{
  "n_layer": 14,
  "d_model": 320,
  "n_experts": 6,
  "experts_per_token": 1,
  "d_expert": 256,
  "d_shared_expert": 256,
  "activation": "tanh_gelu",
  "moe_layers": [1, 2, 3, 4, 5, 6, 7, 8, 9, 10, 11, 12, 13],
  "router_score": "sigmoid",
  "normalize_top_k": false,
  "routed_scale": 2.0,
  "balance_loss": 0.018,
  "balance_bias": false,
  "shared_expert_gate": true,
  "init_std_router": 0.0382,
  "lr_router": 0.000489,
  "vocab_size": 10314,
  "norm": "rmsnorm",
  "norm_eps": 1e-05,
  "tie_embeddings": false,
  "optimizer": "adamw",
  "lr": 0.00104,
  "beta1": 0.9,
  "beta2": 0.99,
  "grad_clip": 2.0,
  "batch_tokens": [32768, 65536, 98304],
  "seq_len": 1024,
  "train_tokens": 326200000,
  "steps": 5074,
  "dataset": "wikipedia_en"
}
Below are experts of layer 5 (counted from 0) of a mixture-of-experts language model. Rows are named router (the router's row for the expert), up (a neuron's input weights, with its number) and show model dimensions 0-63. Each number is 128 + 32 x the weight over its row's rms, rounded and kept within 0 to 255. Numbers have three digits each.
Before each expert's rows: "comes after" lists some tokens at least twice as common just before its tokens as in all text. This comes from a sample of Wikipedia text that the model never trained on. Tokens count by the router's weight.

# expert 5
comes after: "\n", ",", " was", " is", " and", " to"
router:121134147044156102118073107134147130104111103136153129111076173105115164109168113103138138093142157135166141166163055133121105140143130130160122158109114090092115201113128156120107115131171104
up0:143128148142112131000053097110154077112174156097163131127142122098140147147053133119153076133128141138092128060130112100122122162108144126109052167158116148134145148163126078125096112129164152
up1:054130114113100109100161134104145117131153082170167124095152115127132215166131101132077138123114087153124162135103123123127149128084158117149135088163116140135062165133155152145102133184133072
up2:150155135153141152034110098152174076153129142123189103084082180127139184112122117129166049137171149143124115145128076154163093160091137066107141141170129127124070135122172087105142137081152116
up3:206123157148091099141125200063160122142133203122179128140121142155164095100157131129094119157136130177087122091086103093030126229137189170136106159105122163137156119100108124157126113173095132
up4:132128120165156154121114097176175078158084199154143144073136131105109161124153144136119056166158152173097095128175146147149092100109136129152125209147124102132074114128167118111149157045118141
up5:066176133111067130100096137152152054065158110108128137153149095119139149122086108162112139096111130104094104127155150135126134125096107062127116131089042136126090166170148054134121165083131092
up6:134155167124134071148170169171099118079108132111062201150131136110123122117124102158121096108096092153116140134094123127132080196139151187142107112100154131115137156156147155114091175081167175
up7:158143108121108086151175135157105112097179100131078124148106093184102140133093133135138114129153121145136131145119098154164094127101105090108139124104137122191079171143218106141151101110133136
up8:155113173141133138117169160149126112147101155153121138082094138185126183115151109111122117084155215143107093092114080112136053135125156144093158096114094132124086172158196088123147125100145083
up9:120152155108214050152137194132103117100105147090130166146188119131139168137149118149179087151136144174176130120116083099136178145164131144149152148101180102100187129120158140109131093096097109
up10:129162129132085097139073121124179125098121157172135152110108127119104099143152094112118150182165185147123153085143149098136058115100154096159148130139117121142142150097100140178123108044131176
up11:114238164168110100100114115097100116102086121153136111154130138091156166090183104122149097106119072128194129130134086065108079116114195137136082149122144121125099179142141143106090098122188149
up12:158098153067133145114090113185166100131109128116153147060168084150149159123137144087130157109149136131155129134208136161146117157131167074130097119155134149157140169119081095079215105133142080
up13:073181160117132127154167152094169131107113160148120101100112122100108167172046081096101128079124183134153155144142133130122140078124135185114155150204129137100139155123081168132164175176072090
up14:162153139101145093162180108116144138120125110101095146164159132118114109131129116140160110058134116174132114071165140120175136126121156140136125202052141109132103137084096177114179141072171103
up15:126127134089179151117116097176095073070172215195179154164092069111177181158122111118134146096135185138155117091106156153129075139142101121153093081174119085104110163122215157126084075079111107
up16:099167151133113080123102144130187128100094092159161135075102117123121200103098128141100128194124119120085226095162090155130118137119162137138163080069117113128093168077163157116107188114154118
up17:108149152156109148092099111137139112147092109151126128089077170174114184132147091068156074115127046171117118153159094121164106163113175090126168111093152119124113148115137128140184103111140111
up18:064163130137136131098162120145130094173088157064150051106093125132157181094145127167051082087119092147138160055164147143104114119092131150109125169169045140129101121126139156175163088099112127
up19:107132181162082142089083164181122108140115109154093132194121102218137141102129131162084170151120141079144105148125107157175074117161136093139172066137123107167092172158138094127138053103100125
up20:113085189141119121140124143144161127096112171100132082189047105115144144150178097137090140151102156198122131132112066095115083128162091093123168191109095141137105114141167126150102101155190112
up21:098158145162121098079103107156117150100133128134145113169166097138210138141147098151154169078174128106148094118122096095140143018100111086079144138125046055107130173138184078163105166111158124
up22:112114118115116131143160106121163125090153105118146134114095133084177113109104099127148158042148191145120098090181130152164105124164134141116122112147173088125172197106167167102086098070162183
up23:115108117093085134181107175096173101116091109107205186102066138095127128163105091123147138132086114132165149109118096049154177163145184176110113125181113134088061158077148086137111062120141121
up24:139143127091147096189178161110100141145067115087096178164081139160184118101181146138105161091117138117162143141094139143137142156130155140100166128112111047143127077140130100084117100103136193
up25:120117110135112161028130114131163093084098183152179131081114146168161125117098112163086100114171142131079124094111057116114090097169171056164115119109142116176117145105157133179147128103099154
up26:129132116130151137149107181169215075124096162162151158057094086126121081156092091103136145140116192109150153114157106140145107152109108182119113179121106086118151081141176141060116144070153157
up27:096115131128125145075157142128139114147095145152144084200110076129135205100139151137089100147179099116129080147181101052172148058132111153144116124147090070145100134071146120099115127068101091
up28:128118139080098086096143176184145107115105100141099082153115148141168188147121109107136109174155098131118149069189153124135196149078117150135116135086121163116112152099084189122135130128151086
up29:064152153154159099112141146163147140193062146106125096093135084158101106098122113047053092148160109114159120138133132166140117156140125081166154126179133136163106134168184109181142115116146139
up30:143195138116165117140140104170231135099112162067119131161141057145191164098095074090140130110182144104201147093115149164087183175117125142095125096214118122156128136107179132110149127131072122
up31:165123133107101126082135104144174107130134108115176154061170083123140154111137114098129152049167162198145079124088018178146102127072144106135117091140134174190107113124093102133139101115177090
up32:082123197128160061098116117179131163109159101142151144158187131168161115126153122149146098117115074130191210037106150125132159111107120131149148187117137108116104135126153174096113115117135132
up33:106115140162161132121086153145114066158098123115157059136089122097116099098094091137127104144091062107195111109174097130094124156089111100090108180151095121095074127125103127109109105081128143
up34:141146126115053085124124164180119122151127123155152142160101168148098104163135099149143087153068094118100221058163134113131166123087161130121086138098130116123161146119182131107171152078106173
up35:050113105161202111187100184201101138123126121127170114090082137099124107163165143145170100105138100177206121137104122117108109104085139153139152183124071069108115109106143160116134101076201111
up36:153181164115153062071113166136131144078163151095123118155115093138149145126150121120137152109151109154170168113150118155093112095126076131127085061151096166141197210127088154147082101130136096
up37:109118106067156085136095134106082076079145110090133148113151127074105102133146108128157114137135120154166158070181134120137160149073140137131081115087143106095149167118128166094161112047158133
up38:071110160097104178082079174139155142153111076050131038110168156130159146147192081081123081119133160142105106179161126131149113073112175125158119130121120115128177168104165142207098104141179075
up39:103127170159113176115091131165130116101089080133110123045148179129127131099142097191109132181144141131128140139081124093104076109050126160163112122168124153177086107146201128146124099109123149
up40:126147126138106130142152098139140133109124065151098147071127113145137154119188128102079136164108088133124105151120110117084117074111126135135108156154056107103141137180202119104148069145110118
up41:117116095145204104131107137166127094170107116136143139121037140157125123116096088200147120110151148095119141146152223168190150168104148117161122167118138098115098143063170159108111109132154142
up42:145143162113143160195135113166090118072124130203139088109143140094071080096141128113082102174118158093153175083153121147144167116122153146156176097125135102191107153128109173151152112132192157
up43:070093139127160138001154120178124078152156134118142085154141073165102143078096118118066089108141080112141160089139169136090146127086097116146071117205095124146125145146131139121147112076183107
up44:106140132113145140087072132101128104162061121164133166103104150137113122099130080158148076107170144191086149099115106125190169153061160157097149164104124152157112135162162054162112171079163098
up45:101111100118175140161146144141149148112150139164107152151115142103166108104171107170117145090128176128094109140195179122118154014079143116140127156154057065142115128037130128120184116071132183
up46:079158133206199118142113102147149078145166107108102083112086145101162153100116123140093176159135106159098105140180149116104176196103151112064137140089069128174155132138138155176146084129211135
up47:092126175055073095149138145076114130111154133131132097132131126200228099110174145046081140122132126125149118119113113184068095142125157160093091085115119135155160128038143108225175098146140110
up48:095166135056146065158096135112146137064101154149126122157146148134143143085180125119160145151149138133195148158152122091093127191121208125164093118111060078150125087117142143168173115155087151
up49:103113122109136129189093113220097136133093095140159100159071148181118173145185118060098147093136132161232095118136121150118096146065134078108165101178067134122135168178126111161117097148154060
up50:100135120170146156122135105191145049133094175101134099080047151140127158090167086160125102091124125116095114140135108104117092107160157118131141132141124096108144135142183148122172124146108160
up51:056092144102149176093115121142166090065119168147118134111114117186140113117161144117125052122132122112135174068124129154110012105164137212199122109129128145098103098139247125092166166121111171
up52:098149176179153045139144142153111104075134123172088122071100146187076079153147126054131129167111076155195143071208155112137117088084157180154125109133108138194115130120140103072136121110192207
up53:133134200139092143094131173171134086071114116082138167150118098133124133128182131132107092115126118092124117039095053068180215169090127178144137151093142143140136093135113156108168109110119126
up54:095117101113102111147102117135160117114147178146168083143102125132105121173190115176080115142141155135177119125183184127107105084151127129128101147060116147151147098051091180145139104110125121
up55:087123108134161085123082110147104123152083190141087169154099129131105162130127143104102141194177123106139094092078132137132076149110142068142142203082137104160088106142129124136136087098164217
up56:177150131084162160149105141147154082097156136169148150122117116158176218169133075138118146122096129123184180116149133145162181116138123169160105174105096061089111160113165118117130071122120094
up57:122107185180126110158189141152135156122100135110088143140147129154165161106151114117118131119111113156128136131147159127136095106126134106084112120140133057194120096079145117213061112126155115
up58:113136138074121115126112125184196122108136142150122113152176119144151110142161100140090131082121169082096120047135145063135121102152123124119115160141130101127124175038147121124179057152144242
up59:140130151189146129119111088187130067114124114128144134117148062166148090143122145054166126147171136115175112108164157171121124155076149165092148124097098108119119210138108124075147090098168108
up60:147224143131153149076185144085112145118148126130112127154092155098171128101112143141131129162107100106079146088118113114153141144098121099093130156109091116164119146122123085058140085110136146
up61:173129128079126097157102121173118092064073125151146146160131105131160099118143118174112157066086045123165133127130086123161147113131129150060145154117067096128103145158144151146084113046152142
up62:129151106128130097113160126125147095160134103110128116170154161127127107128128117137124186120083130172180170164109145098167142135089168190147050134101119094123129160142122110130111097168192109
up63:117107122134103138105086112145096138034086127151093136149086109112137191109145139171076100132097056139079116105105058114160106097157169110193120120153093118149051160130135134133120102080146135
up64:099127171132111103072107132111111117131114163129169105141138072165074122127163076111102111114136125146153154062175157092073153084136111107124098136180091160149093143115100108144140081125173103
up65:108129118143128084190125159177139116098084150159205114137136127165150092147166113122091163117100154201141167093151136100118136102125197160083154167135118150107248116148114118117181107126090140
up66:098111146146192167137098144140166108180164175164161174059095136099157235104148113135096087124119198223105109103129114074098086151128202169146142143113128125116125096104147121091133169109165101
up67:093149148108173096098100111155138147154115082112140118144148172120105101127146096191149099156125124127164110132131152157148095080103108176153092196095106033160125075098159174218109123137115134
up68:097138127119113117131125149136095144187058152168092100095081086215107125125131136203136062112113085147142132143119155141150110114118116118145162199113115063153122141174154164131106168105178143
up69:152099184113108116080104108166156115162079126160153126165063103091175205140122148134054159151178137116129129101109130150187083142107122086126118137171127134129126170159077079146131083052152095
up70:116150107169182127177134160147096120108100134159122105063108171091131111124179135116140096151100109131136162194151141097117101148143146184120161126058141069108131112110211088155118120146121159
up71:159140135120113137077135096143111141137124177091162138140126156130182138129165127153175161059108100117181145173135086136102165132046127140153120146163131092118153151143135106131120119109116097
up72:123143094078133078133114119134132087186094150080116120142094184122124085129125108086079158172115139145183174131113170103078180149066155127096102113097081107137076147108129095112194093124160160
up73:132156129179162120098145080135157088136144149166130090160132135173151180159140131096089176137092123089103210134148142098134148155119123099151107063176093109139055163108135162102156109139148136
up74:063210094106169166116121123100163135096071080155071136093161154168123136142150150097111139130153110146176073158090102137112159081050179113138127184097015138118087168160117079171155122113106097
up75:068154145113142109110163100075128114096084160137185110090099126105135228123097166122134140117177175098179095162132086083115179135195178104133112145166086138101098166159152134082126131129159124
up76:151117116140166118109115134130086098160084182131114107120087137107129133146159122156134096062105137180154138162136123130106072164121145153130149113143150096165106189115097101180101136123140088
up77:124085137085150104170102153162130134082135144152121120170112083160136131136117104183109042122095206072115131028138120148109081096171110171105106134176092131161098164096135162138159067131087193
up78:130132210172117135124126110181166098137137112210113091134102061136108171132131131110130168146128070093088154161145158085113133157139150076147144008108135175166117164129204078111120140123147174
up79:129179191135138073132111168114182138155071061112185100158117082131133152127128131096112148097156120150126122053141098091154123147093104131129094158067130099137117134157083152093106125120158123
up80:161120114108085079184163089170142139113100125130153122143136147097126113136104135133094153161147105128130099126191162133142161105131219098121092165102114104174092135094089164079208091118162130
up81:094104152117129034124170177103137123132106160121140076155161092135097074118106079075156145091149123164127172137136092130126126160153168114134097130099137082163102118109115122110157077144185175
up82:113165116152119133109159078094139085088023181162118056073131058089104149063093141170097126163148091164077112136165107110143160125082116168089108152151105135150098105121123148139162125092138171
up83:175184160139088175116092140159134140072159102144071067106156113146095099132139145167084092156100112138056161115116041120119092166155128124105154079113128135133167156092114100165150157148098102
up84:147142158114146126096084132159148099168141112158145126208136127132235181120142119130106170142154170099087163142150108178165064165121115125053129092147109155191114119137142040133175113142131125
up85:146155158122200128090085182170121135147129125126116127131119141129129130109138124152126137140143125155158195141109164118139113145070132134064146101086119144148160095160161139125092104074150082
up86:124110157140135138086142126111153105082104142090123189100173119209116176111065104060149152150142129153089116078078084094061150145106207115151154071136107166141067139109132098131169148147125156
up87:099145146148114098104167159113110133128127082074139134121084123158137164130159116099080123130142071129116129116170117178112176155051127103077134129113079123208132150158132089170119064062214101
up88:073104156084147109120071139178138132118073154138112135107110098121149110114113115144136143151142131159061142139104138102109129181106193131123142055067102131146108094077090165161107124135150110
up89:070108093111161116135190159144163083154114116142088191083174135089129175126118104098092121100108146126120161191137158112112125192186164184112116110094143154124130111071153160172122068093119133
up90:121160193150114118151127143174138108010145146130116091143083092030095129089083089081134062093117095083183131128148047117101146107150120083070150103097085061137165161098103141104188131132184133
up91:148108137088132122080093114091124094080166150080117140164060144160144115161138116100123169143114202147119139080154086159149165205100189172114076063102127116114126178116123115119154076161123066
up92:120126090079152107095127125150152162133126096125153162157129204138199141106178135073140153046143120181122130102162110142138148150178160114153158089125130082156172164084179165144142111118150113
up93:099148132129182152151078119193116071140096134132163132110107148113160148080159092136125105134111192127112112096144164122161070138140183172144130093153105145110165116117158172135166087118095184
up94:125155174180135075148152180145101104132151052168115088104125132149119156144171123143113099152140099144206087194132092168127093065116173151121169137079132071131146092139179089116176150036115124
up95:099116153121187147143133177100075152106105132117107152165100095100120120111067142158097159205128126114084165064163161137073126131162162068169134074105116106157134109105176165154130141039172175
up96:129137138072137083163094096131085113114095121085157091146094163077157100110100037157149124124098199166135159122114169088086149162161199184105091083077145085143124134069133149130101085101120131
up97:106117128166176099125090122161175078095140129117090124148060081132123161154211134101115167172115132131126140181133177071091085129080122098075105097110113090127149130138154104123156118100132098
up98:077187189096126148051122133149124086167123123127165062167155128146134120138125170132078145112166155130187129131173204117120097118098101147084149177173089105107143167109130163108166103090134084
up99:094127109166100142147131190142130126186121091164110126074112120116097190186146060137144160102090143163144150184180081125091156103111154108108100197134063116094156167135106123085136162151107124
up100:165140105119099176165116124161206151142095185107142142168124167139107188125158127146172108100117149148097125185145098082119092086149135085124167110144125089103145128102126116089197124117086161
up101:102127219150103156110128129068171058102094177164111153101185123191191138078176088127156077103092132086120192110090100090134126152159131131218106117171156120114190150149125095155124156144121143
up102:130161202115157125099172146112138107086141134148118144113093126168144148130112140053081124109151128166143115111115160092084087176138185139084137076127157163121109171146165123104077101095223168
up103:121156139118161123163123115110124087125162129131133123131108131161111180123141111111087167104163181193142113148103143123079151157064126143103116174197094091132068139154149068096109142106210124
up104:100123133179171089089116181136107105119123110111108081173060135156086136137151131161117069109057088126105147166142170087160085128127124151125138186069079113163147123091100160208152130142152136
up105:148170108119114070148143115089126117061106102100129121110111138132128112109101134096129045111142107120153142043133034103149099098141143137130138166065160090148089167076129153138152135120180159
up106:162129147132078096066107111117148133117076148142158038161046174153114126207099124137101123046127130215050129149120135158121147146064098162096067121138132083158172174140099097173116137141133053
up107:091093147171118144110094124142157112143061179119225112148079075192132106151139086073089171185154142109139115101134103108064074146137126104131160093113106109121157126140104117150173117130143114
up108:128155108107111112125140145069156123123086105159101167131091165106138188153088062144136155136074115172112123137124158069178181174137182104147089167112120147126167183128108147128148179156105137
up109:076096119102139101180099153159089147073107147138158093144122125201125095133219154118113090109143121153147089119123068098160158094138128126113165139170120148136210169142135104147177131174147084
up110:093116106098192084164147125137148109139127137141174186120130129148140209156112114148199161120143129135184140132109139094109139119189167145163101092100102125115147110175196188128142115123155148
up111:139140127151174088117141134202112106175088152084114095083098079174088171084114091174135087110174088118139210128112182119077142143109095069088145100144099083104115122117124052135167122106103106
up112:119120202095062121153112135177070135069151135123166094164053124130190119084178124130134158048124130163130089139089095091143079105123117142091117137147092037139157098110115108118120114135169166
up113:076157185143077094144074109108088140090122150187108076182176084159128138124151100111095154100101163136138129119070140124093168114105096098085130193087070060176135149118165106173140091098203166
up114:086161120126120124161099095128146093128126105129159111163109213157194139150131070132153136172103116142063156166097087120085119103055126124157150121148060089116128137119115098117132133122108106
up115:131123125148106148102185107100114064170084101146123181060119073178116106109123108156159145126128111180139145124097064146165132109167122147205094094141091080094153097156115136124132114109192138
up116:121107158137080091148134106133191096173092170194144110142112142105110137101128130055159145144091095105136182163126152137180159167082118133138101110140092127156062102132122148069148120084094118
up117:163155137115129117173119103132142089098093102161171102132080084088121120127158093124071124120134111148193126163156125151129075038124134126135155154142099093172109126170204097135135189146120181
up118:136136146195148090131114119088118081109150127175165116079107089121137161110074059078118100170122090115144144078092095101081087116109151123216144102085122128103059176067137107128148136134122156
up119:107164152105112128108123135162085102147034147132116096107044112158074122126166081137129161117187089133101175160108133188117188138138114186099104112170068153088173157149143073105156120123118115
up120:186175130061163137117101110133116143133116107089087119106107180138146152132139142165094143097130082147158099125100065130136119169111173188172135164120126095099096166193130162123105125132118025
up121:073182138186206107117109148136108099137046115100093151114136129084146142138130118177149148187128117167139144164198201099167095203131138177085127118040120119126175149112122162127132111075157136
up122:084124176205147113081101158169098078131121112109143115100098154133145170101125108108105135155149097126102103152121160115053098109130130093183155104089044051136129128151147113154122120045210118
up123:109118110136106159111132133160196125101158108191098158115094143168150208153123096137102132109128093104111137174129108079142145067124109120169120137126068116094104169154160139143098116143115115
up124:115097114121117152077111107131202088149129213086171081132094190116140205098144093112108098116200158090078086138106164112111109065144149076110141076160123144144112106119150119168164174112101133
up125:138102133090114197152075157144083105100121163103123153120094131117198157092174133154128117136101122151149131099109112095174164174150148154130096198147125136149119109153088123193153052093115091
up126:133173107177075186113130098109123089168155098139099116135082136094116144148158137071119157199117147148154105172173105139098086138072135160184083066149089103141087118085120111139141123152131082
up127:154202152084116119128093100169119134070087127138129075139108151075115195143141134116137143129133140104079095137107067130124079109149102145123122092136109118084108180139173196127111183094202140
up128:089169139117169163179103125080193116102144118116195167051141145105101144154115093148154195124169144166137081119126068070104123081160189076187112163115095140126119153125119125129149116103169121
up129:115179098142117096140113175099198137103098139170168147088105097124140130152126135114072141113094131162160172121097153094116136081144108109129149219135089110116106115156083070132160090106102169
up130:128183139218125098141107110142092105082151127181157092132163124139153107139179101162165189181126120146176152141061089045123123148057130136146104123097035128167072152136140129107145052117159129
up131:079132087094138095135127097084139088142142103143101147115092143169157147137171127152116177067135179107125097146132131178175102103143139137121124074140091079126129138084141167138112143116132130
up132:124112145116131131011093177116143100120152114114103092086082125151119115131135126122100089199149161146096071107151176149149097114127137093132153134200131100174069128110188125152125162097148106
up133:112110138120165140113088114123076125181098179163200099144131162074094109152157140165116089161132097183115078092155166085127108135142166138181096163102101125101103105132153141147147088108179148
up134:140144105196142131125136137163111127153064175165097076090057150129108117184114119129104062156075104148130159124110118049088179140134130152126112167121115137155079142150151156123129125104149146
up135:124175159136123090077096148109151119146052100081119142193050124173096122134186105091104145118187075130071137093126112157134173204075098190113067076106161145116084215159101109127162097095121154
up136:130153125050169208112116123139111131068129087113129131074137168116120130146098123168156102129094131153167116116124111118115126094142168111165079117092057089114180120148106184137110116151166091
up137:174183109215095132188105113125135133099098097157140040108148140159154162181177143148132134118127144143115118165152085154108157105160144080182076151146091115106160160156192171107111086146115095
up138:111107191050146111143160055195161103181121100102122116162131106127138119135084131103148140045092088113105122135117170095190142112088139127063133145083090067183145084072093086105169131113171094
up139:120147130173138122106112100078172127120122160111141121142073121145108140082163107112120113098112125144123143095113150120128160095109153130145115146082070097162115085084202176103105108144139160
up140:108144137128185105171107140143085114119115117163080136110104135096121162139139094124132149142123132161161109092149117095090114155124147161143104099176145104120146129097160099197115085130172122
up141:122112093071127123113105088141172136162075163156135172191102149125159196152157124142106131047108176152103110139154099137191120152145160072145172107142126127154134194125167145135084088091135198
up142:088170127109129139112096123092099106141095119180090082089132112148110140112170128163169111096088077119138099176099100105204122082143137191145067160133074122088110150125167106097138164201097156
up143:098127124130162142057137135227116113108131151134166136089064055140083160083141121086117103071173121178201123139175124162073093102148132149117091174121141110109136177136118146067111164114199099
up144:099194115101169145158129110101188103069063122148134095050162145172130154129089128120064154128106165142076096112097095131131126145108153108113161166134076185129131139174129089131136132151082110
up145:129127123083182121147089143168183125153130125093186110150076141192234121140127104124091188068109128183127163125087161117145104141064141144167140170136133080123126184140107108128163148122118154
up146:071095133129115115126140140109092122062148174208137117101124096130107055111161112183079104077112128162116124070097132095099106018169158120171138174152137094116130157149180113150132040148169155
up147:134155131127125124105121176153099128143093118152171126106117156078096155099123121171140059098119097150162157105102106138183153130101158175139187160102078094139107132107150149132101122035148118
up148:102158094128094154077136146104111131159092176124178097139065164129132121101108151151135111139179145102179119119144097133123082107131110211137125087099141120148158174063078155155136090112160122
up149:134145122041108078068087150130130134106110116095091098086158084138207126134136095170105149105150161166100120120113081166109161126144179085185125138144164129120111088136107154119110137099161146
up150:164122117108137119133119149116094106104120152131177155026090091064112130082153116093100137119178111140163116050102114161129098133123116164118152151128134147143125184129094152119133065088192117
up151:111127149138132141124125187172149163175116119123115140124048106114118179131127070117129153104096148170114139164168100056132124097178106240114150207161122128140149138112120194139130063131118124
up152:096125112123195130185080113145156122160101238114135096149101098159142175121128097122098068185125143201156130108112134130081093113123130155086115164092099070134150089122139169105141108125126115
up153:109117176147159109180109135100154118123060121041213107115168155166195114120109129155166135093185151115163148106087136135066101157115152163131133134064106108106128110125108112148126135129072164
up154:108136103107116167149101084166206106155102096108127137134135172120188096147050107107035176130110121107101118099119138129089054106126128090130142094156141090128123160109146133141133103067103131
up155:090144107173101134094058096124138146133083143111060124153070153106140132117140109168083062111115089203107166153171095121110124137086165152187113110102075105141151127136133143138175145103107092
up156:135099147111154118151149073146136155120143118126132113132109108085106143128112106115097120148099144187187108140106142136104097190105192144088111161081107076175077124137136128123118013148134038
up157:086169133136181104216130112110125140099152135094135116076156153151091144178133116100127109140111132198171101160111141127140117114135168072175084149095067089132164139104162197094120116141115059
up158:149176109161061133150115097128145112138113099129169138108081090145124139137201097133122120128119073134098144160119095155142131067125100125131181082082105101116174190169157069150145139099121137
up159:086116151167102091140123113087141117145127092102104082099105162205172144127149108049099079150088136137096169169147079155099126116101131138124103028125073148094158142122117145181184139120156084
up160:056149116129093126126116179111177068125118158205133125088152145077088089120140143108104112130129123148194117177089172100089092110153106121148108137126116099145151192146089140133154136149132094
up161:191156105175116103159123093223144112037139132148097137097180088126100112110108092130130125154142111158079110128165093107141165145148200091147138118090120141182104139051159158137105116066082143
up162:067118115099071122166074096189173070136185102144154159109105082077100164147093109146109176134145137129140091126151158147153102112138127105132104151141104127194088168072123131144135114037173119
up163:078129127062153111157093184162124125089097121063136086151145110074136120115111134114096165095172167128152120092055092132115151144103130176074128152128138129095152100104132114106141165075188107
up164:157103155117121149169131125121176132051161174163051123098147087124147174141173115114099094117120098118122150088150116015139084146162159103119149161130144130104117184178067101128185159201118162
up165:097120131101119162108108120166193108149105106112137097181138134192118135129176115120097097132152171149121117144130192115172048142119185121163133117147153148093051191131211123151164164127159188
up166:121106149122037094095174118136184137096064104165138110110135054157100082149117096090063146125152175139128120070142105133155131086111138128159144091163187116157103171121114132114118135178151104
up167:079102176110108135033147141164083139140138161133110106112130128132123122038120072144107056084105092147109186088131193130146052155105162182196099128156098134173182114119156138133094123131165112
up168:143114130145168163167118135150154127114155145162110129107045195120159119147191133157072113118130167135113117112104088084116072125181215176177122115098131102158120111104164179182104064107169117
up169:085107136101109112141173147132107128153137163108134124158092065178118108150134110152099130138104174107094124017056122157157112109170148109112183114139156142131096103141134086103147045112128220
up170:159158116066097122109171103139101127151135116086110162083074116087111168141085125134098076153143086118161117134152135114155188138117147139148082119147130152102067181103124089091159105122137049
up171:099124154150147167109096155218092051088097104145167161108095108128159119091138053143125133143143093101178151085088139132129162155121135104153096069129112067119107129119141139125152118089097091
up172:117215138159183094179179128144089114091100145126092091148185127097097147143162074158160131199128101093123139105133097149083152159126176109125124100108114108157124109137202081101098111132132179
up173:097169105088163113126112128180148086075122138153130154080176119175099164116074113108127177135144140124098167127113118102082097140140232120156123104158132196126094213133141088153114108101172133
up174:132131107092120103168150136130116129137129205169125139068093149167095111151147152126109136118146171174089139088161132157187106094133181168117099162119131067111150146119136125080177117183151150
up175:123187145132139113146172109151118118111096131161149175177076159137140153148169132140144155134113075111174109140148072141102158166111138141129143097101129109169093170125141164132102143117162149
up176:121136128119127130182143135102162128120085118142118128148153187172115108162110108147093163139153088102098183109160165121138182115144140062109102139114073114096144172134100138125163130114161132
up177:134137130145076145167092135187112136119106110124063113142104160168124162142199109158070135114154108174095099198139103101118104176146142120157163117128087188159148190163199144118112116130119065
up178:138123155108130090091166168185108083137067130126116130152088112142128163114069146129078066223112094116094126173114128114152160128124100110148098163136189125170063113133134109097137177106137113
up179:184116117067169101121163103208160144113092183098132116131137156117150132088100141182122138107146120136159087101153129099106130136182151091043157086103125095107170121088106121093091144126124130
up180:115113136097102135108168130096127138085179202186115151140091124160162174087202117105092133078159143132105164099070101107130156100133107180133122098165087107132126170085137047137169091175124208
up181:050170155154177091139119092154111138118146104095150125148125109128131115119095093150122138182126126143123153114162149157060118066072166110195177107059107088154043129057205140106116140080149127
up182:116172152157173156176169113126135137143144128071138165107142145137180189135125093072139194067121129163139073147089080129092126127084191196128134164101060143124150160163141105103157051083171070
up183:134198163169105099108087076141088101080142108102114121183093133185182138103126079140171141157123129141129131167116077135159119181174156117140127120074093104146081203087143098174121085142171141
up184:104157118094146071095179175108144124146132092050138120179122144196118174094204094148077129043137179141153087138117072143146135035111124149100094138146100168114159136117134147199106162113089130
up185:075127123133108045098086149200143162140156127169149108079082097090132152162120145129116120129147146147202116098179110098103072120155107128192123103079093090184112108075136153132089130126189118
up186:147203138091114140127184122122111159133106140121095138142042149144146097136121138108170093101150076154170146122111058183165125117124097182201128056106128149115170168127128114062108143131183145
up187:154107128114086119112094151122131118147128126115198138099123073125138154137134110140095105132183172108110075042158090132141043145153077144139121133121142126110098112072084113114169124094200143
up188:146157178113119122130159091131149133112123116117146108134112096137166167113101159078154176173127111122124209128119105110106170117098114069108133116140093135123116168137117105093170089110209106
up189:144184158105181165082168119180147147152099131196134131117097181168143138103116159129133109157153152108130075077109116131104108147070103102127136073105109108112123166117108075109151045159127144
up190:101113168107104152154147151220128093131120141175119055151136145114135155126132072078099077090123186135181134183190149089161105107142141110130130151113108073150106156111103162173159073142152086
up191:128161138156148142064085157084114124076148150158173102114085129206142076112134138123127098094149133114070156078111132106147085065132107144167128106104090144196149222121119073178129054107173191
up192:113122160105091121149131163157144133050108172154151168174093057119128167145134111127089124126185162147102130110106124156087111146153159124170129200110145068159122107118145115167125075161131132
up193:104125142127140105193111145131122136047164106138094142114169123143120122138175143137154125115095101202144172134117067058102142116148127112119119150030110098087122117113159182153110119156161154
up194:139135100123159164114126114157170089173149137170092165174082064139152193125157135134156143143106163128146094116134129082170121117135138168149103118096098167108124129166201121086105143128150092
up195:105144172069167194111151127146154141079105107109145198130152127125215099107156117125165121103130102148159151116122058139101161129098134142135172095114141131123161084137168061126127079111117085
up196:128132114109131132113131120178128178106119103092153126148130158153174170126138127141114139135156117157131189104164162175142163147108144092088126202103102090148205131118128177108194137119119124
up197:133157111129124063139072121119138131146099120103083082134133107114180191162138155134126140155134139144145089182135101108146119116124111166118124141132085084127112097042188117168155166129121126
up198:107168139147101087113098162106137136174098115152084130126163148086145103113165140093172181172130137161111158140135104117169184100112149119153171175122128143121141177124103135129175126092176149
up199:106137148101159150108103174149116082096140134165108138135069120094122173117170105148048142182173117114152132129111137126089054077165112035131127159107136107131084203128209135122110129053134086
up200:072170176152159045138073140123106120191108159149132087103138162113105100103166091126138106123168173160181095139185172099081145109099146077149124143105112061179123132083145121180143082066142103